Weights of a small mixture-of-experts language model, trained from scratch on English Wikipedia: 6 picks a token, a variant of Adam for the experts.
Below are experts of layer 5 (counted from 0) of a mixture-of-experts language model. Rows are named router (the router's row for the expert), up (a neuron's input weights, with its number) and show model dimensions 0-127. Each number is 500 + 40 x the weight over its row's rms, rounded and kept within 0 to 999. Numbers have three digits each.
Before each expert's rows: "comes after" lists some tokens at least twice as common just before its tokens as in all text. This comes from a sample of Wikipedia text that the model never trained on. Tokens count by the router's weight.

# expert 72
comes after: " ", "0", "–", " (", "1", "9"
router:494526496533500459495507485498514517470415550469501477512505598560498548472504501500486523521496620457512441449540449554450503545453480438518483496488478501518502484430492521538470428506510550511526503496514568505560459503534525468462518514532430525509478538488436488513413605554517543474489591519473536517541527432502534524441531420478559492461452482490504493508565579492463483588476
up0:555492481487463523513503409565528459481552482536560478461553484479482480551500516442507466537445422558421520498504502501497524423500551499517508479474484452446488520534500461502496544523391512485525445518472529486505540482450510506511553562435501491489499528415561507459511409548507496482533501518554609511470434459517513479583382457523476450444518482472488511487489511503472517518564
up1:531419481533518532566474488477577459440482524527504538480523547551565544471499523380473445587452517483463582496504437507495495551518561517548477510468445569492525521475560564521536489461466557400549484453463496505504535484479495565532497518471524487497585575545506516493455473531541496500535534465504504495573442494577526470519469514552523488544530546516475522502520479500484541561490

# expert 50
comes after: "0", ")", "3", "4", "5", "6"
router:477512511504517500432465504455516415529441465516497483489528529531568516451492579507477564595492522489491406487482406504528513531508476499518477509394545532528477581548483519534456529473451609515549428434494551458483435480492499436474501597478471472453450505474449496458497535479487529545518547514464538474512508494582502504526425474519516447530530431475491516505513507516505484495537
up0:525514544562484468554485484410497514452432488482512536467500530581499534463482458502545511453462544450405497548525539562475480424505510433469438474488469442485521517463464510500523528518500488558523552535509600533486474450523480588497504440488560505452486533431492517553412526616537507497520494491499504553508546469446547514468562468480499434504504529454487524483520583499490519485470
up1:557551480526509421544519545536462510457504473541485544394481516504474504525442497469524507583559546472467499489491545515466518545521446505479532401531525539464557494495455518451599435509549486528492544629442475455506496502459495515442505455471486493466490483490531597565443494533499494522476440490450551464523532465511522437529525484516514501573542574490476502548458530534501481485480

# expert 112
comes after: "0", "1", "2", "9", " ", "5"
router:491520465526461430465553438555491520508515507534554505486515528510469509503498517537494540539464572462497462443498471525448491540484480489540482484480447467484471470503595475539462472528467550553562503529520576499501430481526477447438471514467483492467454560417497528470442494584482538560513493559497605509478533462483588498521521397503513494502405517494447457526519569500520527524412
up0:488516517539536486456435512505513508440467527522486565444477502513539494438495465500448456466471594528494485546615505526524527470491491497515476485423501483443506505505495545491563489451499526501546478471457563516520527501429515533469581570443510442484521572520524486467422506490488448496465526515492562441518527506524546501510447403474523461486553454377467562425540480556478515492479
up1:462515559538514475497543460476485470445514420479505428490483510500501503491553416450565446545535483484455499571497442451517496519513526527530512550496530480496499495530494497545501382545465467545538487528454563475483573523538494494482501442458504498418486573537527459467461554486491537570458531484408551515498529512502548514564541425581476447505461559522516523495540531530520508471403

# expert 29
comes after: " ", "1", "9", " re", " Re", "cre"
router:467511478568448491457449421483496494502506537471529486485466493455477451439509501526499505456504536516495531539502391545479523588553488406473471493494478452458527508546541556583522440448492524571516502463467522468504455518570455477511520528501508482413514555517478558499486462526485527498561598524532502426546442461516539542505476432519451447477534473451581472499490580487460485515486
up0:456524482579485552502512475470506522448492570566572567481504522441484492466494525458468507486443570433549526558506462499481577488516537413484545469497501447472475534525486531522473518428501512524492472482537442559488496491549459479483547539459483464519457589480500445427521513501507580526500484518492497456463556509534496539571454438466399522515563527447540454508467517454506467565433
up1:586468450485492443485452480448559506471492566474473548538495545510517500571511561518505496540456505468540557490560510535482480455467546572484511487498468521539491514462520522578543528573524490551506407369466513473596540537512501545549451532427534550471497524530469495510483479574510522505524538442526496489486485544510520480517393452505470543551504503530561468538506448521448491472520

# expert 21
comes after: " ", "–", " (", "5", "3", "4"
router:525517522532510437499443430462461488520456497550558524491454569573506553501531585534546532537485591495498484455563488561500516529452433472556475475437464436513424527530500493503464499481490515529550480508532517496486469434528455437451445493556457508461539555416484531471458577488518501490428510439484544440560450426478532509477511460507509494505465426475508535480500466463493487505428
up0:504428550584533486477371512504497443483440413475485515447431540498540444453514462535511472564496557541423536530507458450436508472467427461505460531493389483503507441498456535477478518456491497468514504486509498527472501528521499482467483510494492482393557462517442555497488500569491501529520591498410540537527470504536491502525467476507533418523513501468498531487548504516518476461493
up1:526499483466489478468477518458509483575554437491531445520495499466510497520474489451439488569496520594478467496482522539503528508536503488485417488509423500467588521534471457540443532511506479543457450455466497544539418416472478505493523543477537455495599512523571495483439551541563527491471518529543535542512459521473514398549437524560471545493453497423549494463491566460486475556490

# expert 40
comes after: " (", " \"", "-", "°", ":", "″"
router:510494514512430428417478486515528516454476460515574463422551574527541524461554486447513563511436559576506487532504515514550533503539427491421437514438485439514429478444483528602498480528507524551522521484457535444501460521567526482504517542516497526485482496531508480532499570565498465513547460500532551520544483509476538503462502455572532476453484462539473467527516444499446511562433
up0:472549509483525503563517514516585471530491474552500609460489516433453488474478501508497480520492508413458556515494509478543505573425467485481495519437462558501508494459459546554501507410511500477468434507478513520441463551548425427495517462533462526558502468525503523438476574551463515538535544461422483479479458457464534475460574491497590500496517509455499513461468463516529546586457
up1:525476470509521483477554423532490428512530513499510481453557468494481493431547564474494528496459483529505522445494463527491551425461482542472438555489508474493477514508536506578454462449514596505577504479475487564563411424538482515524546475531524530421506503502477465493495495437491545583501497523521522548493556500528502540432499518525452472468597510501470525524515521605430480580493

# expert 23
comes after: "s", "\n", "4", "5", "3", "6"
router:453491516544466497519442493443595504509454519515544521497528462522521566512538488425507521503426585444538510543516506454558553462498519440515502533467453492466572452497485536498494520494425605456490510436474561453518532443492479471468546520479457510465523522496480510521470493538566551591543514505456565482542497514512571507499521477513505467417498508490508497465499479490509583627462
up0:520500485537484474524479483460569549547451504474516638476542495555492544530484436524523459494527495524526562513527561503532524433395467431445490441472508499517530552481486522560497484541448505549534564454504467525448519547469486509464549492460583502453495470504446438536481538623512532543523527504447485503496490500511511531514463439522549428502515449489526508476449451564510466538472
up1:458471446509462427545468564514527422483444521524534559513530493479463539500457541474483591532525517496512478550479451509498549476533483452367515593506564487491464524485512491449525513495449559483524569499584534488551504514384538461546514482523465490488445501488482570517524497496406533548440517493542513483508545508488512505503548502458476469453457509518486502451476559558559453523523

# expert 3
comes after: "s", ".", ",", "ed", " well", " due"
router:505512537561523475563426456546502446475469565521502500475521510557521554513465551467522502546454533444505487469513439569510596483500531505516460524490455489441537470521445558509527500482440572466536459483447562493484449473502487419494464522553410467437552561540563453443489525513483508553473530457545533481509461492529572512502506494532525453461483483459480510472446570507443515545406
up0:509472447504424434542470497567513424524601453468490461525553477450558480542480524444538458518523475476463447525519488525481510481449487529505529522516475528501409490514455577568540550456449508546469507511559483454481518504407536520455492507473513404521485541511472464493528473463473477544535534438475564498462490436526588458577460469527507478514431528438487497466459515488487511473435
up1:583458525550533463531485426445432509533486477498541499503554487521489495525499560481494468551458521479509492485456429584411521547503536477542408577515483488480448466512436472501530528465478558490469557540503524536515459462412485467473512530488507470446471558526438492483534551537495553477574517486476480559503490498435532484529490466541574455564463476547570543569516486534445451532502

# expert 80
comes after: " the", "-", " a", " The", "The", " was"
router:503534448495436509511407438538535476502495497529576484440537529510521437468457544516570539543429477464530514512509433552452540530442470481477495512502518415486542491510508457523516443470433521544531446514469560479538539524473481496512531489507515487455556577463500462543488549501581535506543555461481596555538591475501508450481476454471520508480492452487475533414427513470502541546481
up0:457566570551496526536480420514450508408461498465482424456531496573540413537506524505475441510478485537467542475489480528511465533471434436476464449508482466393518593464500497513524427592517491489510449462503541547504536525524501492549469477496512523492583475425566504433464463493532525497462509470551515501578531518500511458487544456526499527427477512521528453504495444509494448485508
up1:547505487548451507492464508477426470540473503563593506405544519521551564489455479514519544503482489459483560440444424544500605463529533475489428522500486460478518476511515441471507444433461485491537475484412522506504446453495491495435552510538508468461512572567557475512535542478504571507513516498436543518511523478510542435536514490552487467539469528558528497552530599488501488491451

# expert 51
comes after: "\n", " |", ".", ")", "==", "==="
router:496513506592527462457517474431500446435516515459581539480524573528449513523533520561503521478425456485525450494562450534513601572508468484471482521375459523479518457454462550479548497432504493545550566511520519544510482532538491461435504570503510472485489485462524543469480501541551551530511530434525543502450480441451554506499459464453527495470478475471452480498492503551477504584477
up0:482571550544522438460491468493417459468483526451460467469462485476521455546550568524522588484501499509463503543516509378496513412537550548517491516475559510509518519528458479533482454516465494486542491522531533454515471448576478508522466522555560462545610474474513507581456524491552451439529495564487463462551550537496482519574531499548510454505550471533550487468483494556512477454472
up1:531503459521488516522484513552536525584525534542527483496483524485493481496475553380512528495497592436525475461514483566565411465503473471538453561456459499566497526505595450498450561520486503499480443487441492489439502477481586477510520537503522451433527525481494437522488487527510538523428513564470500513549528442493583517527460499590488493475418522519518522476587522540489476533508

# expert 53
comes after: " |", ";", "0", "6", "3", "5"
router:510481467540515408467443514478478437451468485538540505452569488478468524487531498484516482443501579506542507541465530509455559467494478476496491439453522563474497498482489576576565488544542560475508524425468549422464449514491568520452526492510519555468573540482433541519468559577504523507520564537462466534536517480533499448507515452518588410462521489485498466445449427517491503526479
up0:565470516544522546528497479516490498477479504499539456448453498572467552497582462500477464524481521511485470535613479479509580532527504517476473462468471513554546517529484486519526443469526566443502469543437579484500486491555429449428492467561478468452520527465561476467500547462573501477545491546503485534489510508564598511496546501456523486447542520447546524517464632536450528508496
up1:414396509531444507541505458535501453452490568511515500515529540455493559456425481440503471481467498472475534518467482495441494490487453435480475466467499566450496486527459479420511505488514492419481494438416502478532452482503521531484531501493399530459511504596494537527427530552440555493482475498531513444534502540532523493507511496503439538550454438500463497508454554608490513478431

# expert 127
comes after: "\n", " |", ".", ")", " =", "=="
router:484523476609536465445524439465545402523544454536556551421541552534493481520511487541536436517447498467492507494549526507450542520476451485458503491401465475437557483508491539487460505508541503554552522497517476460547470498494489455494513602466539431508496546482497560489481438508518530496547505482454533459485472402511568446482441465512547492482464494507450520508492489470544501589441
up0:535467487497454415507486474574520459481522381554562514464551530435491482530438476471524589597517518551428479497487511447483544507479542507534492506461501446503498509538519488491497509447484505509485403539527509485444513506542530536418462507533548478426498581460550452508494480516515480590575469509450546518538486466558499489577474469578517467502501511507545494527547512510537524492463
up1:467469563439441494512471563482496506476502535476518475511456482539485518481521537505534610501524461480559484495545518479522514516505477506489492515475562552541407525546519533484467519518470471566478535482539555433436511502597534451478517454478538533516469520584552494463549532464479532347477489477511562559490512564471507466421567505454434483503537517419493479474495532478521468511486

# expert 56
comes after: " |", ")", " /", " Mo", " re", " T"
router:566487468530476485465439401413555494562501499500530576426464471480577495488480451551551607498521535468457483475516494545520496493462494470438491488447478481423497460484500508526586510523500510537566512501511534552483424468481501469493556551442537492515526509463579498448474508521480515495557558491458538516475458437462539471515516455509552379522516496474501518476557436498507466503502
up0:494520500514536509444477528496502453492485542542486604459548527465520470519529564535511482575546504467541534471434466540524540466491531433470447487473453490478482486558530442530519473466447502509459504512522494524525506436530482557530540475438533482492536583534508444492542595507521645564455496484416475490451483486544575494478500478471517491494416451581495490457571498501509505531499
up1:490461513507578422515525426512443453444536467461458466505576469484409468556428515505487501473509525537469423566509531473577472492496451514508529505487496579549501611425531523558487476531532482530518527517498508545533493497543583536514479495507537500542563497496471575576516559499563488473452559432483471520483459526516503503486481465544538434546464509519530498461517470488449450459498

# expert 10
comes after: "\n", " |", ".", ")", "==", " ="
router:469477509564509434408517495465572416488563505455562554472532556547534525524579533495557488499447453464499502557565514498486586498529467417487463530421440516420522440487423530449542526474498503535521496508521556488516491504542477493479495569447491434479484479481527522479494523529534517532518500452468521476509532484484566496448514457484524493431530428430443516480488502497524505561427
up0:494491521429419483462453538542452481438508529534566528495477511504454540487475496489504560528508504489487451454484452567438534586471479442512476482474473477489492495514512500503555463515523477451501450475461558525513444539537481425494437520470474455517483545443560431511446540488473498475503470480482531404488471517499551444565479448505508539460510486458437427473464588551525526392422
up1:494508467494506491499482464522519533509491434496533509499498509502499497488425540463430476492458498442439429431424501482450453497420451453531473509439448497456526513534453553467480531458509479485595538507505517520531510572433468603481458455564487521414476477526451471564505482505449524528516501411535527497558465431539485533490580497494539481481401481530480529504475527518516431554520

# expert 49
comes after: "\n", " |", ".", ")", "==", " =="
router:460484490597560424447515421453537422463539480491539521485542576524431553533503560522555453483456458495486473518544516497518564564526473449466400504386462501436483455499452498467477500463477496543521535528543520520504478550512494432459524553527516436500489524441530490474482513509561508546563523509460512498503533448508563489462465478516513457458536455445481474497477526532500533552444
up0:521532495534523475476525536531581498560506505474506484426529563492451532505472443473479484577509516513492459518505470483464553454497519452528473442446442495567474517497479532536486438436419510556522480485462528455541592512451554419449480550461500482512484536489509401452492494516570512520567583552555509460437500514483565483522421522543552499471444450493537515544476530529480478532451
up1:572495497455456525483467496568488482515528459589508535512453516492479493564477512497499521540457491467497497429467476515416503522455466482496492416493460481518465513499466488487498468464515499494566449409409536575488495517494450399464480521467492470476539595428545447428505468553500495448526468513475543417470483528532581489529494488509472538468450510480433452459486547503498564451435

# expert 1
comes after: " the", " a", " of", " and", " in", " The"
router:541516504507498525466540479459479497476516520572511506460512493612544530428498513524474485523520533543472523455516515584465536531470482520477477526453511474473469529475505566463489508432491578534551430484473511481461499451429470412467489507503475532422495566434504520494446532473498492483563544443443608491631506442460520498457474456530509425518484494482426521496466510490510553535477
up0:509478480535434528479479533448510467459577483467623512512474515574509607516513485500554497500520509414481486501493519521451554471446533498515498530534530450502571547536503474448488528447524515500586527540429531553484520530471547418475512495563461485459501556488527480495453557505504456513494514513435531416557502522468503485575474460525471418499455502516487547510440462551514508533419
up1:396536522458458541535462455477499507468516555461556438434490560553429493560404517489538473509510486516573451478507520520470526530492435495531532567474463476497535533486525526509472589460497462472524518460460535486554510494448514532441573514464496516491482553561486580512476514500539498544427508556510514535450506517565468494484482536519494474510388475442503456446571498513432532533496

# expert 119
comes after: " ", "0", "–", " (", "1", "2"
router:498519468492527453443507490477554540441440502462524526490490532523473512419460514497453476499492571485486469411534441513443500513496414491546458497480499500489468513497505547643477510475508546537530504505473542461515494512529495483407541526533455520480460569394514507559521509483507592507569544517552540488516528400465545514511491438506552514505483501459430526492464477463450544545446
up0:490444464550533493514471456493475487463472481514535454480455480503515482425459498493424516461484493461491511451466493531402486474419473469547438469498436442491548481516477475500525449547455533455554583481536550497521520434534442513500499524446497459433496507431437452445538509527491565480474532516508520517471423418481540582510496460545536443512559436455553572474467545495462519505448
up1:539425510545468489536484500504471418524504521527528514535465509454499507451470414490486559537534504500488415471555519457428509491525526518595429488456569553509476528449497526546476545462505482464440499508469528498443448459475463513436584504469487420533490498448458529526442443521465495512507494506513528539516490456475599558613510444516506472516534491580425522518478520482542507495470

# expert 110
comes after: "\n", ")", "\"", "}", " information", " classification"
router:504510426574491500467433433455562510506488548542540563427457485539471534523470563506454486528444539512500453475547498519427531531474462464461477489426470424483536489499487527517425459537539535464592492492458486492592431533463507459482530545485428428446480577534489504457502473505506493511467535540506504470524456469512585496527418488510565492510490457505440550557479515532510524527478
up0:529506485496400476481470473517546500501503510557520530502474499477468452532454502483557523571525537524499478528536486512461515477488483596496515497519479455522413557469446500589469400494488475538541463445465520522421510498454484429481491488477472512481541496472500403470517523547517477510478467555481490485488522531529567574439476453652457472463492546438495428505482488496445548530474
up1:440517417492436485499491432493509513535532456478539497551440530471467546497461447480457493543507491482522507513491437522454487471514484476449501551533485526555487522448446527499494518437523475438478466481566509464477457506491516508540477418535553465436490559406513576538404434522488507455490553489533454425593494505516524486488482507447578486519548497418473478520523539512433595488493

# expert 117
comes after: "2", "1", "9", "0", "'", "–"
router:487524459531470447492488535428536434529543528493516562473604516552491490457487484493548504511463582545493415530603429538518584550524474471444489442499426501460514501514516549586548527479509536527508429465551532492481442517524499519473517474517508484452538531518461508484478547528500488533595564523485492546500524519483569520486484439501581486429527487519560471448449487544529495508499
up0:475539514506510488584505507511552409530534467524539496415464504433550482489478554501578478553515518467432447584573422441497569535490553501492529476476518490532441537568536508413529517498517566542419452497510502489510478595495475481525560502473490502457491534526497453487479474537490552557550519483461538502538503466482514491507532456552543492547470579567545527512509494547494503444457
up1:473436457466412494487515499469537458539535514473555591480494540519507571463505447478430483535509503468506486464529528564469573536497488460448513564511477505468481629439493557466500534455422496498498412535485541525539487445464527507509530494511524475471455575553574595482512525480496481462481514535478525462581446519519436518462477477514496448502478501457496579495471495475537544531460

# expert 17
comes after: "\n", " /", "\"", " MF", " DF", " Wilson"
router:509525470582455489464503542472535461526451500505493534430481470474511469523451513520527498550490621583469459463557510585503497521483442500471501483428520485463555484472524531577511482515549556477592510515479461477568430474449529489500532540471455486428513544554502568502538490561519517516481483554510507496511439485437525509542422464574538476533537504503438561475491461536549514473433
up0:509553505473438482493484562493551528474460481502467484525444546525486478448569541561457571512516487526531465438515452486435488575444455515521470542497466547496527514460492466540556517446536595485443447456467516487471493486583459467458533559466503487536477466503550498446543543513484439447477461585555498453507510462404536475484509511540457531497502565488450545389465534522506479521479
up1:475511449547507482565482499451535417427515502547522526492487487426560517449492455504519522576513532528493556558591464497495542463444406502503426468507496475520487505435503467518492378499511519585487557536524517478532497487552504534514517456525539524521472451483550555515482471492478512571576517480535567534478511544467489565522462494545427488463509584517473493480484553575523500508544

# expert 57
comes after: "\n", "0", ")", "3", "4", "6"
router:464498452525486504468440502487512451433449541476524514443493506546505510454457529433478558579521510495497440490533443490547487529517533490535498475438509439495498518532532518504476461582510599492574417454500578482515495505483471456496516588464427448476472533469435539454421509532521552523526581522488554549543454541572496506554441477511547435493504438539494450509489520508489481537536
up0:514514425477487485498475535507550519482472493449502473508537619474558508526502524568552506481465547531455517515513532579465498476474541504541498498460429486489580475470523533525576503519525415465485450454511487551508496538568521541467449461495503536432567495414476479549446525494465475486521566553545548562574464522428523537487547437533497473485498528474543547385501517507483535483507
up1:568432499521420542547523485504529535489495454512504466456539589500531536539540526510495434478545559495436460442489582537531478451541524456498494475501495490445558458504480499533589521441491509467526543504548532539529498494473472539504538556570458526425574588458469533478480585546483527544437581494464514533486451450481472531446478497504519491510470496458441526442476522464511553555499

# expert 116
comes after: " ", "0", "–", " (", " $", "_{"
router:522532464512471485443501490488512520433451516496533537513473550543550497519554464482512508541480610528458415420611478504418515583469500426507483471496449474519479475513464515544527436494521565523477532400507521504566436563489535436436481521479459536491505523469454473532475527542514478480541539486468489553508486507515551547474517439523538516495446432466477471502525532494490509585434
up0:534506525498548511465507499422508470558444475535503542508457552490530507546538548459500483513517551508499484537601461465458475536484444543522536434522502548461523516469452440563421546459509650496492488419486507451516446534479539588439553508447453515463499511567511503480517518516471498475514490561466476484430490482441539491547482438518483532547530547455533530496432439493498497475514
up1:516504418505497506439525519465618533567486473526494453515500489591487539541463531534528467564514583531505511540595508471442551524509496479449515463508409487439529481520505476552496574467515523467563490473497532530547502521507485511502508506496419517457492554508488507482436472501518490510500506543471418558433446553533463532529508395474523508497502518431458498508517516491556533591441

# expert 81
comes after: "1", "2", "9", "0", "8", "7"
router:479490532600486449480506510499527503551516488519521500467526502523466447472463484519506531530488531556498503477566491541444515448557473467450534436513396477507577501484550531545554518501429504561512467474549577511586450458490468481394506491499558513405518533446583504518492484519489535520509548543443529475499484477533543439462507436578501470453518401513512491535454507539471498487520
up17:476534540498464492498475537495515484506516558557536524427510502495574516447525487528492457548517439536543486512532488460509589602498501509473508475514577492505551517556464514571448540438522558486471428481395480501540489556496501541519553491495567484555536543453535457520463544504500521543540530443467518538512464473532539504497471524558524521552541497478486495436619504458443593502541
up18:499485540495550516481513483436515458479495471472475493433496471479519524513507548487538477576392461593519468503441455463488535486534502608570477470497485429472575506477504506552470446549449514387466503482479513484482473492518519559566455554575475557496533508499509488480433509461549504484521462500573499439478478522568459499532530483553498412466546482484481527524564566519474516523544

# expert 18
comes after: " |", ":", "-", "|", " of", "="
router:540560492517461486460413479489465541525495406457569494400510508503493480521465532569519569519525528531422524456534492586500529452497477497530446551443485467469482526443466494509486500510448502527572469536471531511484431535458516520431496631434497516478543497455502475477477531553476489523516488524477559513517479522511504541534519415549550482449472504497500486399530481460471463516437
up0:461449485504532525504474459433569557446483526470494492512455467527496536436446584551572492510491481531527451501490502537443495528520544564569460483443518477425487515510496493509462465464427522484485468491451511487522484510519437461524407510532403536423515532547494558464515469485549537592512540505508494495566457474464560537491425511459551494500462503455494473466527573461433540496564
up1:541539594523529481500501532530499490484477594571557525431489470531470533418505527422512498551498537543535427584409528535515460508500489481501479516539513487501586461533487445491437497481499548514445572499514508452457468483468497514448537445510504516514480434533464541554524489502536572534451493580437500531511467606480445526495504524551452492459519492475482520594520526475511505501483

# expert 102
comes after: " ", ".", "1", " (", "3", "2"
router:467529473527466495391506487527513546493531584465575446460500514487513509522496579539508514579502515481499425488496490494516527497501530460532458523436414529515487486564541485516478507448474534512524508576576593481505414508525541481421459544478440457467513518459519481527452504452452532476550518463493535488467541510471477455471461403493521505554487541456437518483531591498447491500432
up0:499543478569503429517436486488535480500510467523566521461544497523553481460483443428479472530495548487401508485533459511474531494548467482537522528445473475480488510463522512556516457518523537530590445453461580490519514422466563527455510559487500522463500535497541493500441482522512585522534578536445589499484465503459559565467500378504555472455464484462458482475484463473481546531462
up1:490526528499515447467556569546547472419543544472499553430505533423534608526501487553522476563481474512474463473500490492509524474484496492537559490434507463490482555466448490460551547474415511515501528510538538453572486515477503441462483566500449395508553505429468484484472462471510537476493524508477506531494435505573523479526593435474515514528469527483476496443538549510480591448469

# expert 122
comes after: " |", "-", "==", "|", " was", " Total"
router:517535455488529476437445468535542464543525493532565521441519537446505532460500471515528450508471503494527454449590419503550488484477440474562494521497517519520468525482440499527499506452501583528518471503534494494515442486443556507436506585446528453508463580469439523514421489503583583523577548496518503450533528468561481503508492474476498480535464469466565539446493491483388542515530
up0:468549491490500490494486548478549567553468431490599495457531480465471533459452464501447508513475537441535470497558523506470596467491543469437509515486477512548526479547431494519479445485426551499537540585519505372506434472569496525456508587457537482509496542478495518511488488495551511540491486487513552459514518518434514470502581492499505431521459482504557463520422508515426488471440
up1:619464473523520514456444487532510510505449507535505564475459552489492512543485515531590494438505503426511411524473484527512499440457492412470512502537469463496494489507399487482536528517453521530521472505517511468532489508542546503419544514446539515529491536518519444553455557524494442500527539553474509511578511517450492535540551491517558423495443461406479589512496494590508518461520

# expert 97
comes after: "-", ":", ",", " \"", " of", "|"
router:496450446560476486448432507441536475440462518502577495432547540544468523490550536509480525608509562518420544422542431522524546506481466450516475523465469529473468531452519545519481488508489501479479446487426477455504480524504428512446466615482512526465506529420491453488479505549467493552525511463458498469539465497491496563485475450515621494469510496538504501452486536522473527488434
up0:490521479605499519481489515549493474500452552479456478507489462578573482439536452506474522449441512483445409546476517555428528555491490535477503488453482490446487383461504466576494480475578539523490536464498520488496459562537542513447477555551523420473548508547494511541541530498522487540503526563533530499536492503518513420544543426493463507460546504468446532548493524582453492510524
up1:515450520533474472513517474479566485528448569490515448488439535473503544533518543515494447536451460512556566498516429547502532489507499462551508571447468426530494448505436451477497502454493518487524482558431520495629513508510523449458490464485467516505561604492518404497511506504499510500453435567536524503473489550479491533427425513517506508427520512464416566518541540518471507476458

# expert 48
comes after: " ", "%", "0", " —", ")", ";"
router:490535501542546504476479502515508493546413460545543454458533556510510456492513599464488491536496555427513396482527491513514499497502436487570509448450496553484472516541533532518536532483456529530466474473500496523472479504448480481487528558467523462492500569445478496486510554485462523542467584408464537486553477486544489584529420465540523457587447410438504540493503557484454514567515
up0:556493480486554511564468535549475535460429434544464462462491519522522550509546494466575444480542522521530464432569454580537543482485546430497501462498515482499475504537454487517538468464510507442495504531529572505584555544487484525479544507502472527581526602502491499471438570536535504575472567471482471536461496475494521537516478455491498516432504471417483453525434559575458484495503
up1:507544520513560473501441456495548477537570438489487485450541513472496441505449525588534599540506512507457460462446564509479470471426441501566544395464435437490525571506511516571550548510495534556529457532498478490544518492471519491454538529531469551512593515517483521471466547467484483494486500489494478507501390514479482454511493473568516509577432472494508532525518552531494436484510

# expert 69
comes after: "1", "2", "3", "0", "9", "."
router:499525495537542435513502532547507489510521495542489517485453548510540522510514539537583513573518583474482523503529515535500444511425440470488490455466497522468497525507501475573426414523468524519495461567527529445529512517500468436432462533557560504508459513504528475433410519508502550586464522475498580505569568506534502497540526409483464427557447450483522551446516531518539564510518
up0:475524448549481488477467519461469486532548499541480512502492490513536475539503565484533518472503526533540468440584513506526565529490476516411500419500438494521471490488510480592467510583508508488506487482579502515522530498536524448584473537500545483482531607447474554514403474453475491531561508595586452520554520519544498550535491465524504471542454479413459508530496412509515524477542
up1:504443556486470479495435542478514521549486505530520557503510430508625460465597493527454571498468536457524496530468521467481494484494523520475549443402429501536547548468458470555493495524441500528566473571461472610431535555559532524505497455497499447554478479502403538486452537506522475536447506510443500501503544476491538541504527478523455489474505481545470555490543493542471537512498

# expert 47
comes after: "2", "0", "1", "9", "8", "5"
router:459461563533516439533538512493520411467452484493533562470534511518446487465499505495474488449496555463490488500563423520487499540480400463519449476480495481432565562493520461555540529500404543515524460449504632501520453489571549388448510500494468518481501507481481556497532472516508529544500559476484531501573556510510526451428526474523544483495503561513492508485500524518489522511414
up0:453467503455520505499514446520504471501499459515465452463430495493523514466532473478440469470494536552477516565580511438439508496513506530507450512452468596465527521503478456543477490454492531491481461518436462486438528474524418459501488522464482439483493574545579465435576486513483503442467486444537485473466517568472507457441508473490508456480561523429391583527535537514564468550436
up1:462515508534517450536506530507493480408453512452507506495566540466498568479502559438525492558527571468523531541489480545571485477468443425533378534506519455539606478448495495502475390442495595499433502509483526471500519511554495459575497495518497531452505503456585557485479479501502528545528532482537532506518517493517527521488503497556522486459499511474484440487573583497446520476519

# expert 124
comes after: " |", "3", "6", "0", "4", "5"
router:525559521482478476458464442450492404516466461449546493410597448439486539506532496493540469465437567546502494536504480523492542511470460430489508469470494555484503463414456533577545462527534582520542493490456510510470485486507568542460456530501511544508486466540496506548470489570578538443562512501475517512544480485514475520531450435487538423542493492482472480459436481486536536556433
up0:508499531531499553485474500495526459433492522553477486471519504577466495438490470432495483506479539454489531426554500459542568515461562474502461501400469498490533543464516492559475394514466529488467446542499517485542491586510555554459447563509528456496476509460480476541421418468467530528553514492500442525462549432552549498561473455547492455459584524470446457496543472546505519530505
up1:452447562425486534521489440505519474470481469538441572501502493493580501512505405506511553547512546555464531551508485503504560487504441429518487490501507472399506523439483518534493500515531514481545498486530489527559558492468497458499512490506470534516450514534533442394488472464475465583560469539429496489470482534441519602550542471483518520478493493426515561472566546542525584489491

# expert 13
comes after: "\n", ")", "6", "3", "4", "5"
router:511530499539467500477486485548526477471466593501507595412486522499541508457525536474466566535490570541420452470505387537548491544491486507524416506449528520490510505485495513499486468562522611462595446512506564470528494491465525490501499559481419482445464556495466560461495484525544569531553562575474498511538511554539513528479466480514539499473482462518469460529458530543533519510514
up0:540525538514570474476475457491497482570535533603493463530497566517601512583513458535470585557487536544482497507534492501497517486443471525460547418504512546554441552542548445509563500455509521497475455475476531494581462463415535511460509531454581501515506531505473516428531521538564462482494563438529524475504516515528482544474504488526537505576506492511557541524520428510489535436504
up1:528574527491523501480485490445516539507458473457495450466449542565465476590454493570501547524527516564536454547480519451521522495510509499533556493456529490516429563510411466507537447530491479551520449575505526432509484528464546484481479511526577489548526506477506483412445520477566439507485526474541451505440553489491453514500477472492594480581529500503514519564458581473426448478461